Weights of a small mixture-of-experts language model, trained from scratch on English Wikipedia.
Size: 12 layers, width 192, vocabulary 8192, 62.1M parameters.
Experts: 256 experts in each of 12 layers, 32 SwiGLU neurons an expert.
Training: a variant of Muon for the experts, 268M tokens, 8167 steps.
Below are experts of layer 3 (counted from 0) of a mixture-of-experts language model. Rows are named router (the router's row for the expert), gate (a neuron's input weights, with its number), up (a neuron's input weights, with its number) and show model dimensions 0-191. Each number is 128 + 32 x the weight over its row's rms, rounded and kept within 0 to 255.
Before each expert's rows: "mostly gets" lists some tokens that are sent to it at least half of the time. This comes from a sample of Wikipedia text that the model never trained on.

# expert 131
mostly gets: "outhern", "emif", " Af", " Ut", " Ott", "WE"
router [153 133 131 109 169 110 141 169  46 157  92 128  87 198 119 118  88 138 185  91 138 113  87 128 117  72  83 155 143 108 135 118 142 112 114 176 177 127 112 167 131 230 157 162  86 128  85 154 182 128 127 102 102 153 169 159  90  97 201 161 160 128 157 104 131 208 158 118 132  69 155 142 112 159 139 122 130 151 137 128 172  70 145 107 142 167 105 115 115 154 123  82 143 185 101 185  97 113 131 191  75 104 198  86 125 177 126 140  95  99  86 108 153 124 133 172 112 165 144 114 164 141 140 129 133  65 131 145 124 113 162 147 161 115 159 143  83 129 112 161 114 126 141 156 132 151 121 101 164 109 123 160 131 156 131 101 127 105 134 140  54 119  98 164 132 159 126 112 139 106 108 100 136 168 181 150 115 106  99  67 150  70  83 110  98  88 158 175 157 152 173 172]
gate0 [ 89  95 157 112 136 119 104 132  93 177 134 158 180 113 104 148  83 154 116  85 193 199 147 139 145 106 137 199 148 170 156  57 142 148 105 106 116 144 107 109 125 117 173 122 113 125 131 160 116 145  88 131 148 157  72 170 102 132  91 126 102 130  40 111 113 130 135 116 153  68 149 175 146 140 134 148 118  98 153 118 176 158 171  98 136 132 118 177  75 112 106 141 143 112 127 104 126  89 116 131 100  86 145 110 101 126 133 104  66 138 110 116 101 194 155 107 183 212 145 124 118 112 168 153 113  82 138 101 108 152 101 198 125  67 172 178 156 119 149 156 181 104 120 126 105 189  83 138 157  86 161 140 122 154 132 163 160 114 185 122  87 151  74 138 181 150 149 123  46 139 183 168 106 157 177 189 127 121 104 126  95  71 147 115 108 129 172 107 135 145 126 125]
up0 [121 115  99 134  87 126 109 144 172 142 227 147 119  89 187 105 131 161 154 116  68 137 159 122 147 111 132 122 148 118 118 154 121 122 146 165 148 132  97 114 155 109 153 122 118 131 153 123 101 157 175  87 135 138  79 191 121 150 177 119 181 171 121 129 123 142 137 145 147 153 143 161 178 138 101  69 180 157 182 124 167 174  96  89  89 122 120 101 140 121  76 138 116 120 146 103 189 130  87 124 147 153 130 140 201 154 111 113 150 165 109 111  86 190 124 118 135 118 122  98 133 150 191 139 175 162 107  99 126 100 137 121 130 166  28  82 129 106 138 160 153 146 156 136 105 173 120  85 152  82 170 112  90  64  91  95 139 131 146 138 151 160 207 170 122 160  72 130 118 136  98 117 122 136 133 125  56 163  64 152 128  74 155  88 157 100  63 169  87 143 180  92]
gate1 [104 133 142 106 170 143  82 100 146 122 120 106  89 191 105 125 125  61 140 199 157 108 152 131 145 153 136 119  90 126 110 149 160 112 103 166 170 108 156 162 168 112 160 190 116 139 127 128 111 107  91 163 134  98 165 123 129 140 176 114  98 126  93  98  90 133 120  64  96 109 128 178 169 127 158  99 180 142 190 173 134 111 103 149 151 185 183 140 145  35 159 113 162 122 112 127 182 198 142 143 113  96 142 152  69  82 140 154 109 148 113  91 136 164  67 170 151 103 134 137 139 150 151  97  94 130 155 110 128 120 102 100 116  83 128 115 117 157 168 105  98 114  97 228 113 171 119 123 106 160  84 157  65 160 143  92 101 103 103  91 120 145 113 117  99 128 159 120 143  84 152 111 120  94 102  81 126  59 151 115 110 105  53 158 104  74 121 164  73 166 171 103]
up1 [133 128 178  70 219  93 142 157 138 147  80 128 102 142 153 222 141 111 205 106 142  66 149 128 120 123 152 144 118 167 123 131  98 128 120 146 102 142 148  95 164 127 104 125  83 143  94 128 114 172 139  95 126 134 137 158  89 140 197 180 148 115 103  97 151 155 132 168 122 131 103 132 158 145  62 150 144  77  94 200  90 117 143 170 180 157 180  65 105 121 132 149 104 143 124 113  76 108 117 196  95 160 124 165 105 156  64 101 114 148  76 102  51 156 130 179 162 141 108 122 155 137 103 118 112 169 110 152 112  70 108 158 101 148 159 128 112 116 113 106 109  91 147 128 143 160 148 105 128 117  92 129 142 129 110  65 155 134 139 143 105 144  71 174 108 199  94 110 108 136 102  78 106 153 185  99 157  90 139 152  88 159 181 160 141 127 120 109 183 143 102 160]
gate2 [147 148 124 126  94 124 195 137 129 127  85 132 140 157 137  92  84  96 124  77 123 111 110 149 148 132 123 146 150  92 157 122 142 134 123 163  86 189 106  82 155 152 107 157 144  71 127  15 127 178 105 130 142  91 205 124 116 119 158 132  90 178 174 140 132 160 158  99 117 110 112  90 116 154 184 189  78 165 139  91 139 149 123 155 129 197 181 151  66  94 112 106 128 172 129 165  82 184 132 126 113 147 195 134 160 141 182 127 109 127 125 149 117 182 148  99 135  97 143 138 132  99  81 162 177  88 124  76  85 127 146  99 142 168 187 166 137 139 121 122 159  50 181 148 113 137 191 112 103  82  65 138  61 108 138 146 117 141 193 125 134 156 140 107 132 160 127 100  75  89 141  98 141 119 125 150  91 123 149 136 139  57 160 119 109  90 130 116 129 118 102 128]
up2 [168  73 161  78 165 155 133 156  91 140 119 132 144 115 142 123  88 121 185 223 152 150 123  99 146 100 147 101 161 152 101 150 110 200 157 144  95 109 109 123 110 140 161 153 106 134 134 157 142 150 120 125 101  88 163 150 178 142 119 171 170 148  75 147 164 139 186 137  68 129 125 170  93  82 156 108 130 128 198 172 133 114  94 104 102 144 150 147  97 158  80 176 122 139 131  95 156 185  96 166  88  59 133 139 144 148 104 123 115 125 119 140 133 158 163 158 122 158 134 117 132 173 175 193 166 133 134 168 126 168 116  51 152 163 115 147 140  87 190  90 120 137 112 180 124 128 136 181  56 168 135 139 116 108 139 151 119 103 171  87 148 110 102 184 180 110 100 155 118 163 169 116 107 137 169 184 121 137 103 176  60 138 130 170  68  72 117 156 114 149  91 138]
gate3 [160 105 138 139 169 146  95 110 131 151 171 154  84 132 145 102 156 168  97 156 121 127 162 128  84  93 128  95 148 151 163 122 142  99 123 129 126  85 139 124 121 124 176 103 114 103 153 150 100 137 152 142 192 162 117 176  67  96 176 165 122 177 190 156 163 195 113 128 151  90 127 126 133 140 139 160 119  57 121 198 111 142 163 107 102 131 101 147 142 127 102  66 142 154 162 225 183 126 142 137  94 129 132 157 170 162 121 135  87  94 145 143 108 167 152 158  57  82 151 146 137 145 126 111 172 178 171 165 125 133 168 132 155 124 177  78 119 119 100 130 126 120 144 118 190 195 199  71 106 145 158 137 176 104 137 130 116 147 108 159 112  84 192 115 127 105  84 136 136 125 128 143 212 111 131 120 212 143  96 153 135 156 182  98 105 118 144  76  85 106 126 172]
up3 [142  57 181 152 170  98 146 120 146 129  63 154 143 128 112 112 163 119 107 143 146 118 168 147  94 180 130 168 178 120 163 126 144 141 117 155 114 120 118 183 158 116 184 109 170 150 141  80 140 116 132 105 122 128 134 197 126 141 139 157  77 123 139 169  57  93 115  74  98 121 130  88  94 140 187 213 143 173 125 127 140 164  77 115 117 133  80 130  47 135 101 153 184 135 135 135 104  91 103 115 206 100 160 119  86 139 149 163  86 135 139  79  96  70 150 162 102 130 126  70 143 101  87 105 108  71 157 153 141 128 134 149 130 135 127 188  78 143 179 120 136 168 108 154 130 124  88  86 100 117 121 113 168 155 136 152 120 149 112 138 126 102 116 124 107 136  72 154 161 160 201  89 139 151 149 131 132 122 101 161 128 104 180 223 101 133 133  87 131 116  62 166]
gate4 [123 161 126 116 178 171 104 130 133 159 118 119 126  84 133 120 129 188 130  70  97 107 141 129  67 108 131 154 167 133 164 102 183 212  84  94 176 134  81 117 100 141 120 115 156 127 105 216 132 125  86  90 157 108 186 119 158 127 124 148 139 194 167 134 146 119 112 100 161 101 128 191 134 171 104 111  88 163 129 120 154 119 228 126 115 160 134 108 156  99 137  89 140 119 138 113 167  82 143 108  79 100 128 135 170 131 134 134 135 157 210 173 127 108 115 120 118 181  84 146 108 136 120 107  88 138 130 134  71 132  92  99 163  66 179 116 134 149  98 130 126 107 153 114  97 156 139 148 113  85 113  76  87 131  67 100 170 102 142 107 172 127  97  84 101 208 113 136 152 125 155 122 128 169 169 148  85 125 115 112  41 152 127  96 180 105 146 162 153 135  87  84]
up4 [138 170 119 150 137 170 153  72 134 135  91 137  70 119 100 124 115 132 112 149 122  98 203 134 139 137  64 183  79 122 124 111 126 151  76 147 129 129 156  84 130 102  93 134 135 133 104 154  91 153 115 126 175 114  76 196 122 117 189 164 118 120 113 151 127 180 105 112  94 175  79 193 149 159 173 177 106  90 105 187 217 109 146 125 131 163 150 136 146 189  96  87 143 111 102 182 142 152 151 155 160 100  94 109  84  86 138 120  93 160  68 118  92  82 132 129  96 149 109 167 127 142  91 196 120 108  96 135 133 130 120 145 164 109 129 134 129 113 114 128 114  91 117 167 132 123 111 112 192 180 132 129 196 130 197 162 160 103 108 150 115 130  97 139 164 148  90 132 139 180  58 134 183 117 108 150 149 194 103 126  96 188  92 142 192 118 100 143 133  98 146 164]
gate5 [186 111 152 128 149 153 175 136 182 105 110 124  72 193 130 152 125  66 202 115  72 141 145 136 127  83  54 199 136 111  70 124 164 150  98  96 161 146 163 166 117 147 105 167 126 173 124 108 193 139 143 161 139 146 210 146  66 124 104  97 179 164 139 147 148 138 135  68 171 115 144 144 123 138 152 143  82 178 163  88  99 121 100 116 130 105 125 133 129 101 148  98 161 139 137 147 122 189 159 193  67  82 177 122 131 168 114  85 119 131 134 144 177 119  69 131 101 162 133  87 101 120 144 161 104 124 139 131 163 168 139 104 141 148 134 118 141 146 120 136 137 122  54 236 151 132 168 102 120 106  75 150 127 102 123 139 121  94 137 176 175 135 133 148 171 115  31 118 111 144 107 124 123  95 155 115 138 152  94 108  94 125 146 131 148 163 119 149 132 127 109 102]
up5 [160  77 139 134  81 180  53 207 118 103 106 153 134  84 110 153 135 182 124 140 159 131 216 110 122 143 155 129  57 133 141 125 201 127 166 137 125 120 124 105 128 105 107 134  81 166 148 161  74 131 162  97 170 153 115 108 114 102 159 150  68 131 102 116 199 170 113 119 157 107 152  93 108 160 152 115 133 118  98  76 146 141 171 158 176 149 162 175 135  91 106 191 113 109 148 109 118  71 133 144 126 127  84 100  80 158 165 170 129 124  95 124 109 112 161  96 126 193 110 139 137 120 142 164  97  85 167 118 114 119 138 134  63  96  98  74  92 141 132 109  93 140  54  78 123 155  57 105 121 137 132  79  97 130  89 128  97 116 160 112 147 152  84 169 164 130 114 131 140 152  90 162 101 164  67 122 133 163 131 200 152 136 198 129 108  98 109 159 128 105 121 127]
gate6 [106  88 132 117 143 101 156 175 104 114  95 106 102 158  82 109  91 139 135 104 130 175  69 154 112  52 139 160 128  70 134  87 124 163 103 122 171 118 113 126 147 171 139 132 133 136  98 122 153 137 121 104  80 159 105 150 108 134 105 151 122  98 164 130 130 168  93 117 141 151 140 166 180 146 120  90 134  59 117 159 117 151 167  64 177  87 139 132 122 132 224 102 152  82 132  91 124 170 127 138 107 143 119 172 151 160 169 118 122 141  34 106 164 156 117 120 170  80 111 169 112 130  88 121 123 124 152 169  80 115 137  86  94 119 131  96 149 114 108 144  83 173 108 130  96 154  50 137 118 134 121  30  81 113 115 192 127 182 120 154  56  84 104 160 115 137  55 134 163 176 120 134 137 171 194 133 129 131 129 118 117 149 117 125 153 100 183 145 112 157 195 149]
up6 [201 118 163 105 160  98 124  68  63 150  78 134 116  69 125 107 178 186  90 120  94 112 190 175 106  99 148  79 166 170 127 132 106  66 153 171 134  99 123 172 148  90 123  86 172 127 144  70 154 168  93 159 103 137 166 179 129 145  64 121 113 140 135 151 114 141  92 141 146  90 108 145 140 175 192 183 152 105 156 144 137 122 180 163 128  58 152 148 140 164 129  93 142 125 110 152 115 108  88 156  56 129 160 112  77 156 123 155  98 145 136 140 111 113 129 132  88 130  79 153 128 125  75 135 130 146 184 154 166 144  90 105 106  88 208 181 147 146 109 145 129 143 141 148 126 147 124 160 195 116 122 166 165 124 193 153 126  93  74 117 101 160  85 128 136 129 161 135 128 165 155 177 129 154 160 161 185 121 142 148 134  88 148 145  66 151 111 114 118 167 123 105]
gate7 [153  83 132  68 120 146 105  87  99 143 144  98  52 148 130  95 107 135 134 102 117 126 151 111 144 177  69 148 136  96 140 138 126 135 141 126 136  33 106  93 122 111 154 106  97 180  96 160  87  88 156 102 186 145 148 187 124 119 119 132 207 154 176 111  83 158 188 137 107 144 128 129 127 136  93 152 150 192 162 181 164 112 141 139 127 154  82 101 147 118 106  99 156 135 113 142 123 134  95 114 144 128 133 111 165 143 148  81 116 146  55 142 100 100 163 141 134 126 171 100 133 135 161 140 209  82 159 167 123 103 132 120 193 143 108 111 141 142 158  96  72  79 102  82  94 173 115  75 116  99 134 136 143 188 106 131 128 126 117 147  76 139  90 162 161 155  89 130 159 121 159 147 150 201 153 102  93 151  99 137 158 145 125 128 155 195 173 193 168  96 199 172]
up7 [ 87 161 121 128 158 122 124 146 186 143 154 124 115 139 169 117  82 116 144 102  81 184 109 132  80 127 149 106 115 119 103 138 131 169 138 162 117 115 134 109 151  87 212 108 116 139 140 103 112 146 150 151 130 112 115 133 124 112  67 111 146 113 110 154 148  69 157 180  99 140 182 146  82 133 118 116 122 148 174 129  98 112  95  72 145 122 157 101 153 128 129 162 150 115 177 135 191 141 105  77 133 147 117 243 133 103  70 126 153 106 107 147  91 150 122 144 181 181 132 160 115 155 127  91 149 102 116 136  69 150  92 147  66 123 120 140 151 218 159 154 149 102  91 123 151  50 113 183 138  65  20  60 132 141 111 167 138 154 154 138 143 165 122 101 168  85 134 170 131 123 145 177 125 173 159 150 169 164 132 166 105 117 115 131 154 165  94 109  97 112  79 136]
gate8 [137 138 177 161  81  97 131 167  90 142 102 124 101  77  92 179 121 146 133  94 163 140  78 130 136 129 113 136 120  97 137 128 106  67 157 102 129 116  95 135 110 182 144  88 158 125  83  49 172 173 123 140 102 144 169 116  69 136 116 116 131 129 151 162  82 128 151 151  77 114 123 201 181 150 163  41 131 141  94 119 130  90 110 216 127  70 175 136 163 170 115 156  82  98 159 110 111 143 184 162 130 123 154 153 113 138 152 129 187 144 144 157  62 129 133 107 160  86 106 131 208 127 132 104 155 183  91  98 153 103 151 145 105 176 153  72 145 116  85 129 119 124 169  91 121 103 130 157 100  73 174  96 152 136 107  89 115  78 130 211 102  96  83 144 151 144 113 118 150 131 126 119 158 160 107 124 109 109 119  93 102 121 133 134  97 119 102  61  96  70 152 115]
up8 [ 96 160 130 124   8 147 147 204  68 135 137  83 108 141 151 150 151 137  71 101 124  72 141 149 113 129 128 143 130 135 137 136 123 172 154 153 138 140 176 142 113 128 126  89 169 147  88 105 121 134 218 141  89 112 169 166  61 152  83  64 132 178 151 132 108 154 139 112 127 126 132 123 122 148 186  87 143 135  66 149 103 100 119 118 130 170 166 131 163 101 132 150 120 162 114 115 114 154 131 144 124 156 151 130  97 176 108  94 138  93 164 115  66  84 136  72 125 143 130 109 130 110 144 141 174  78 115 115 118 120  68 117 126 138 131  82 111 182 126 101 149 141 169 128 137 132 194 105 119 103  99 162 101 139 126  78 161 168 145 157 128 129 129 133  71 153 103 158 168 163 142 202 126 183  66 101 124 144  49 118 174 128 125 127  69  61  93 180 160 112 159 143]
gate9 [ 82  99 112  95 153 155 152 100 150 149  63 162 134 130 129  84  97 100 154 106  88  89 127 130 143 128 153 146 143 143 132 122 207 111  74 119  93 183 117 135 106 149 123 126 126 154 159 165 163 123 133 100 159 112 136 138  48 130 192 122 192 116  98 106 137 114 117 120 123  80 133 118 126 190 106 131 170 113 104 157 179 156 128  83  96 146  88 140 104 110 111 127 187 122 126 150 174  84 122 182  97 152 144  72 111 167  92 109 115 114 120 109  98 189 153 133  96  93  66 128 129 129 147 171 138 167 108 101 133  97 175 107 145 205 103 173 145 170 163 100 183 109 154  80 126 166 185 161  75  82  92 105 152 141 176 127  87 103 131 158  79 181 135 186  95 168 129 188 110  91 146 149 128 123 170  97  96  88  84 113 147 117 142 165 119 130 123  77 131 126 136  40]
up9 [ 53 146 104 147 112 100 103 153  72 148  94 123 160 122 150  60 139 184  96  78  94 135  48 124 116 158 147 164 175 136  87  66 114  60 132 127 160  92 110  97 102 199 152  83 107 114 144 130 148 112 112 130  98 133 171 147 122 145 116 134 129 116 112  84 170 126  95 119 151  99 106  97 160 155 152 159 148  88 136 152 161 180 159 110 102 138 112 130  90 142 138 166 119  99 103 114 131 140 128 128 110 116 140 130 149 130  99 146 142  96  67  72 146 143 113 203 102 109 107  92 154 167 182  97  88 121 145  63 160  92 150  87  70 163 114 131 106 110 147 146  95 177 133  66 165 109 114 152 219  84  92 117 149 151 134 123 124 201 127  92  98  94  86 149  93 135  72 143 103 113 151 166 115 137 163 143 115 140 124  64 135  92  73  85 127 152 174 152 101 177 162 165]
gate10 [218 173 159 129  95 103  99 122 135 137 121 167 152 198 138 132  96 151 108 133 128 108 140 175  82 163  74 121 106 112 167 179  99 206 117 128 149 115 126 153 111 188 172 136  51 140  99 110 161 141 146 118 126  96  90 129 125 117 156 132 177 142 137 144 109 104  93 113 109 116 170 117 181 179 115 138 151 111  76 138 127  86  91 143 128  88 149 147  39 130 111 111 107 151  86 156 129 137 101 178 110 119 125  89  86  76 130 113 185  34 120 112 115 105  77  80 136 178 129  95 131 151 120  97 104 146 129 155 118  86 122 100 208 113 117 105  84  83  82 164 118 189 146 190 121 122 138 141 135 125  70 172 115 103 116 138 102 103 129 161  83 189 158  89 109 115  91 106 122  96 148 104 113 179 136 150 136 114 105  67 130 137  85 127 124 121  88  98 137 136 119 194]
up10 [145 148 132 140 141  78  83 106 135 122  93  96 103 149 162 190 118 156  87  87  99 144  79 127 133 106 135 115 105  81 128 153 117 190 125 119  83  99 187  95 117 147 122 156 129 107 113  76 160 161 129 125 189 128 118 159  77 130 127 137 168 110 183  89  72  79 110  77 134 122 162 146 114  96 106 147 138 155 114 134 128 136 141 161 134 138 111 111 108 138 178 101 159 123 130  97 143 148 109 195 141 146 111 136 148 137  95 143 136 135 111  87 111  79 144 135 167 197 141 166 148 139 162  91 101 195  95 145  74 107 137 104  75 132 153 114 113 121 181 102 133  98 160 124 118 158  42 117 112 130 121 138  90 163 132 211  99 159  98 125 161 119  56 102  55 133  86  81 136 149 114  97 143  69 208 118 186 149 130 186 106 174  80 191 155 135  78 150  69 131 124 144]
gate11 [203 126 152 123 151 137 110 150 138 175 115  94 152 123 132 149 131 101 110 100 169 142 116 116 139 137  83 124 124  95 140 109 138 123  99 179 143 149 106 129  94 176 114 170 103  54 143 150 157 118 128 120 104 193 189 148  94  98  86 115 197 106 192 116 122 188  98 106 107 146 155 137 162 151 109  90 151 193 114 103 107 154  89 134 124  95 208 184 129 126 155 174 111 119 110 148 114 125 134 215 123 142 117 124  95 113 127 118 114 132 143 115 134 120 121 144 213 178 121 147 133 141  88 174 189  77 125 142 139 141 160 137 131 142 125  90 168  94 112 135 132  44 131 105 159 146 160 137  70 125 121 153 176 116 158  79 131 125  76 154 167 131 197 161 133 154 109 195  86  87 152 166  65  93 121 159 119 174 152  63 104 108 156 138 147  92 141 118 170 160  69 100]
up11 [ 82 146 146 146 125 140 104 159 112 126 151 132 111 179  98 175 128  99 113 126 115 138 153 116 148 107 174 151  82 135 153  94 177 160 125  59  89  61  88 130 147 194 108  61 176 175  95 202 153  79 140 135 125 158 131 138 111 110 185  79 176 100 150 129 186 107 156 113 149 148 162 117  77 128  84 166  98 153 111 139  92 121 131 185  71 139 156 109 160 110 128 202 117 170 142  87  95  95 130  93  84  86 169  99 141 112 130  77 178 169  94 159 129 109 125  83  89 120 131 133 158 122 100 146 124 171 151 122 120 122 135 107 126 145 124 128 130  91 111 118  89 175 152 137 163 133 151 103  90 224 134 179 141 139 118 145 122 151 132 167 126 151 160 110  95  64 120 145 129 111 136 150 124 146 102 122 110 131 172 195  79  64 172 135 121 118 178 107 125 137 228 119]
gate12 [112 131  88 111 157 151 125 132 125 127 109 153 114 153 120 161 177 158  89 164 149 110 123 205 130 146  97 115 139 127 100 134 166 103 146 190 139 134  99 183 111 123 155 134 111  95 113 127 126  65 135 182 126  83 136 141 105  97 161 137  88 121 141 118 145 144 100  94 120  64 111  29  90 135  99 143 101  98 152 182  77 109 103 177 140 235 151 163  96 112 134 178 163 157 157 177 208 100 110  95 121 113 150  79  50 184 119  94 117 140 109  76 145 111 144 159 158 171 142  97 132 157 121 135 102  67  99 142 138 129 118 154 163 157 107 156  98 114 109 132  86 186 109 148 123 121 141 137 115 103 135 183 116  79 150 165 111 148  83 105 154 122  91  59 158 101 141  70 142 103 135  86 145 125 146 113 184  85 139  78 125  60 166  99 137 109  93 136 100 152 123 161]
up12 [162 110 120 108 124  89 111  94 100 118  70 119 115  92 129 151 160 197 147 155 111 125 113 129 144 113 131  88 133 122 111 143  82 102 109 118 147 113 137 188 105 146 120  94 125 226 101 133 141 167 124 130 148 162  91 118 145 171 119 127 179 160  89 113  95  74 122 161 169 126 109 145 142 162 155 111 118 103 148 156 159 110 125  88 133 161 152  95 118 150 143 120  88 129 158  86  98 164 137 151 110 146 162 126 161 159 122 128  83 167  61 142 111 122 113 137  65 153  76 140 125 167 130  87 161 147 146 146  87 126 126  77 175 118 198 137 145 116 158 184 156 157 139 156 142  92  60  84 175 146 178  47 119 120 121  69 150 136 127 120 127 105  98 139 155  71 131 184  51 224  79 148 157 143 115 191  92 145 159 166 144 119 108 128 138 176 170 146 144  88 176 194]
gate13 [123 131 177 127 180 140 173 131 153 110 150 117 104 126 115 129  56 134 158 111 133 113  88 144 110 110 112  76 120 168 166 192 125 103 125 137 164 147 104 145  74 171 106 144 123 142  91  95 119 114 120 141 119 100  71 125  88 152 165 201  91 192 159 113 133  70 117 104 137  78 177 131 136 170 111 162 163 161 126 120 135 165 113 128 151 125 135 106 100  76 142 133  73 156 145 161  81 147 117 113 126 187 146 132  83 188 138 109 102 117 149 146 150 135 131  87 137 160 137 143 116 138 160 106 109 145  92 108 168 113 175 105 177 167 136  75 222 104 138  75  87 155  93 112 142 119 114 157 114 137  99 102 100 110  99   8 107 167 190 140 172 130 178  72 105 141  88 149 134  95 129 171 152 126 150  95 109 151 132  89 174 105 139 123  68 145 146 145 148 128 203  72]
up13 [121 125 122  91 143 162 176 131 170 161 125 150 105 113 141 139 109 140  96 127 104 125  92 145 146 187 130 225 186 128  99 159 158 119 207 172  93 156 125  96 122 104  88 103 133 117 111 116 134 104 177 176 144  84 167 172 120 149  99 158 132 166  71 147 146  73  64  71 137 112 161 138 133 137 129 192 130  91 219 122  82 160 128 141 105 159  73 106 122 130 125 102 125 114 125 156 113 135 136 147 110 121 161 122 147  84 104 123 122 144  69 152 120 148 161 114 105 124 162 127 108 190  81 164 119 143  78 101 131 128 125 115 142 147 150 145  98 125 139 125 145 118 118  93 117 149 112 199 118 104 117  97 119  28  91 106  99 102  92  75  88 111 121 167 107 164  63  64 107  80 131  95 157 156 182 186 130 107 136 127 188 149 198 129 119  96 130 116  62 119 150 107]
gate14 [199 159 162 168 130 124  74 157  83 144  50 149  71 151 173 141 154 158 135 150 114 101 155 100 105  69  37 101 139 108 127 114 127 127 171 172 127  39 165 172 117 150 155 198 109 104 128 113 114 148 154 145  98 121 173 166  59 140 128 107 112 196 129 142 147  79 105 165 136  88 136  71 138  94 171 165 148 116 166 148 108  92 127 106 120 113  72 120 113  98 113 119 113 146 148 152 144 124 145  95 161 148 146 112 140 127 132 111 116 106 118  75 119 124 139 154 161  67 148 166 102 172 113 117 112 101 190 134 109 147 199 149 124 142 135 165  79 151 116 127 121 133 143 135 155 183 178 129 128  59 200 152 108 170 161 156 111 157 160 151  38 125  75 182 101  96 142 118 122 130  98 172 137 114 131 153  59 141 118 157 125 124 110 136 141 126 101 110 153 151 112 109]
up14 [127 146 101 130 163 150 159 177 103 118 112 133 156 104  90 104  64 146 144 117  86 185 138 118 123 142 175 172 137 137 144 151 107 120  79 105 127 186 145 135 131 146 168 101  74 104 159  76 182  67 130 119 138 142  95 142 148  98 129 112  86 120 137 108 190 101 113 167 158  81 120  94 118 148 146 121 140  95 124 154 178 142 170 106 139 172 112 140  76 173 152 121  92 126 127 155 141 169 100 156 125 109 129 135 126 179 173 139 159 121 133 135  90 118 186 178 145 144 137  79 124 113 107 155 158  95 107 160 141 125 192  86 103 150 104 117 144 127 147 110 125 140 123 152 105 155  56 160 151 101  51 173 139 155 169 133 119 117 167 195 129 107 149 160  81 122  91 127 218 151 100 130 100 155  64 135  76 229 134 144 117  90 162 126 130 145 144 102 144 116  19 187]
gate15 [166 147 101 127 141 153 136  97 115 126 100 128 126 149 105 113 103  60 147  98 122 110 109 104 121 107 121 163 153 124 126 192 141 136 163 151  92 139 118 106 178 168 125 168  81 124  98 174 134 125 112  67 161 162  75 156 140  92 143 136 154 123  98 127 157  96 153 157 138 197 169 102 171  98 154 137 138 188  77  97 146  95 117 105 159 144 109 138  78  88 125 138 119 128 149 138  85 161 130 134  87 150 160 131 161 149 119 100 154 163 187 111 148  26 113 121  92 147 160 146 112 147  91 182 134 120 107 140 160 104 111 115 119 122 109 147 101 126 107 112 170 215 200  89 185  58 141  61 146 151 119 186 128 120 115  84  30 134 149 135 137 123 133 173 127 175 140 120  75 118 111 120  75 154  66 128 158 100  98 116 138  47 159 160 102 154 124  82 180 113 101 103]
up15 [125 140 150 146 110 136 131 124 188 118  82 117 128 100 174 162 122 120  46 134 140 161 131 114  74 122 136 143 114 130  88  45  46 210 108 138  75 132 153 151 116 144  44 117  88 137 125 117 123 148 191 171 140  52  64 124 103 131 112 154 113 137 142 128 103 162 159 131 149  57  88 108 121 204 132 121 142  83 170 167 120 127 129 103 136 144 167 192  93 114 141 174 120 130 122 146 163 143 120 108 207 111 136 150 116 139 148 140  94  99 126  97 110 135 121  96  94  88 149 163 110 141  83 136  92 106 122 126 147 151 141  84  41  92 112 137 134 140  85 109 139 122 140 231 123 158 105 160  88 134 127  87 150 124 140 117  80 141 150 141 142 125 109 160 166 135 114 172 110 156 171 158 145 138 106 159  63 122 153  75 182  67 143  82 110 118 130 134 103 129 123 112]
gate16 [171 156 108 121 130 134 137 142 160 117 146 109 154 126 121  94 106 105 192 100  61 128  85 115 144 133 121 124 128 165 174 131  50 152 108 102 134 109 101 115 115 190 103  64 132  67 136  85 121  70 186 110 130  73 198 140 102 160 154 118 103 118 199 117 123 132 150 118 108 115 103 172 160 132 147 118  90 178 103 166 159 149 126 110 118 166 109 113 117 112 110 151  75 187 103 109 130 153 142 150  93 124 108 155 132 154 148 140 171 138 119 143  90 150 137 137 114  58 145 114 202 106 182  91 110  53 145 115 136  92 175 128 181 136 155 173 157 114 151 164 171 118  99 165  89 136 133  71 100  68 118 119  86 168 121  96 153 110 137 146 182 140 109 132 126 143 136  44 157  52 155 116 151 109 176 116 119 161  83  85 195  77 113 105 101  87 108 132 146 172 132 153]
up16 [139 152 132 168 114 124  55 162 159 157 147 121  92 189 121 109 103 128 116 123 134 132 125 152 179 100 116 171 161 148 152 118  90 134 128 117 141 111 121 162 130 118 175  90 146 104 209 135 136 105 125 168 114 119 111 113 121 215 169  90 167  62 180 131 125 202 103  85 124 108 128 146 110 150  61  87  85 114 151 116 133 143 146 119 133 114 108  83 154 129 184 195 165  95 106 133 114 109 131  58 128 104 149 101 115 147 163  78 200 164  90 137 114  83 133 110 147 206 157 116 136 155 118 147 152 102 125  73 136 130 111 141 131  96 169 133 129 128 135 103 135 111 148 120 150  89  98 116 132 121 142 135 107 148 168 132 161 115  83 166 158 152  92  64  87 135 125 151 110  49 105 142 194 126 142 108 158  94  93 107 136  49 103  74 172 124 167 103 135 214 169  75]
gate17 [171 157 148 141 101 135 129 107 140 109 108 144 226 135 138 118 160 124 129 123  95 105 126  84  91 126 138 114 199 140 144 160 185  63 149 153 172 110 116 107 103 176 137 193  86  81 185 151 148 116 173 101 129 102 202 145 106 159 195 136 110 143 116 151  94  90 223  43 139 125 124 157 123 187 191 167 186 129  98 101 190 128 136  87 156 132 157 159 133 133 174 149  94 116 114 181  95 108 149 128 123 142 160 107 120 120 126 180 184  81 135 123 120 126 160 148 143 124 125 107  73 127 146  83 115 100 132 129 152 135 205 118 124 138 133  92 135 104 150 149 168 124 173 202 146 134 139 106 154 136 143 141 147 154 136 106 197 153 105 150 118 160  89 134 139 100 128 123 172 109 115 104 127 150 130 141 159  74 115 127 202 112 117  43 137 122  93 143 124 121 121 103]
up17 [ 61 166 121 129 140 111 130 120 150 105 165 155 150 150  94 158 128 111 164  84 136  96  96 200  78  97  54 114  68 160 129 116 184 129 109 112 158 102 125 111 101 178  92 187 121 157  99 138 139 132  78 102 101 148 150 143 126 121 149 168 124  56 126 130 107 118 158 104  92 117 160 172  99  72 140 154 109 125  85 140 186 112 112 195 138 125 163 169 110 124 154 130 174 162 113 124 128 173 104 154 164  83 144  93 169 106  80 132 158  96 118 124 122 159  92 144 147 190 147 154 149  46 139 129 120 141 146 124 143  58 111 113 111  90 198  91 132 145 128 163 123 132 114 148 153  36 140  77  78  86 119 177 127 133  97 132 153 135 101 153  99 147 125  89 149 163 152 184 113 104 131 158 137 155 136  82 152  83 139 119  87  56 126 153  47 119 155 130 105 136 170 163]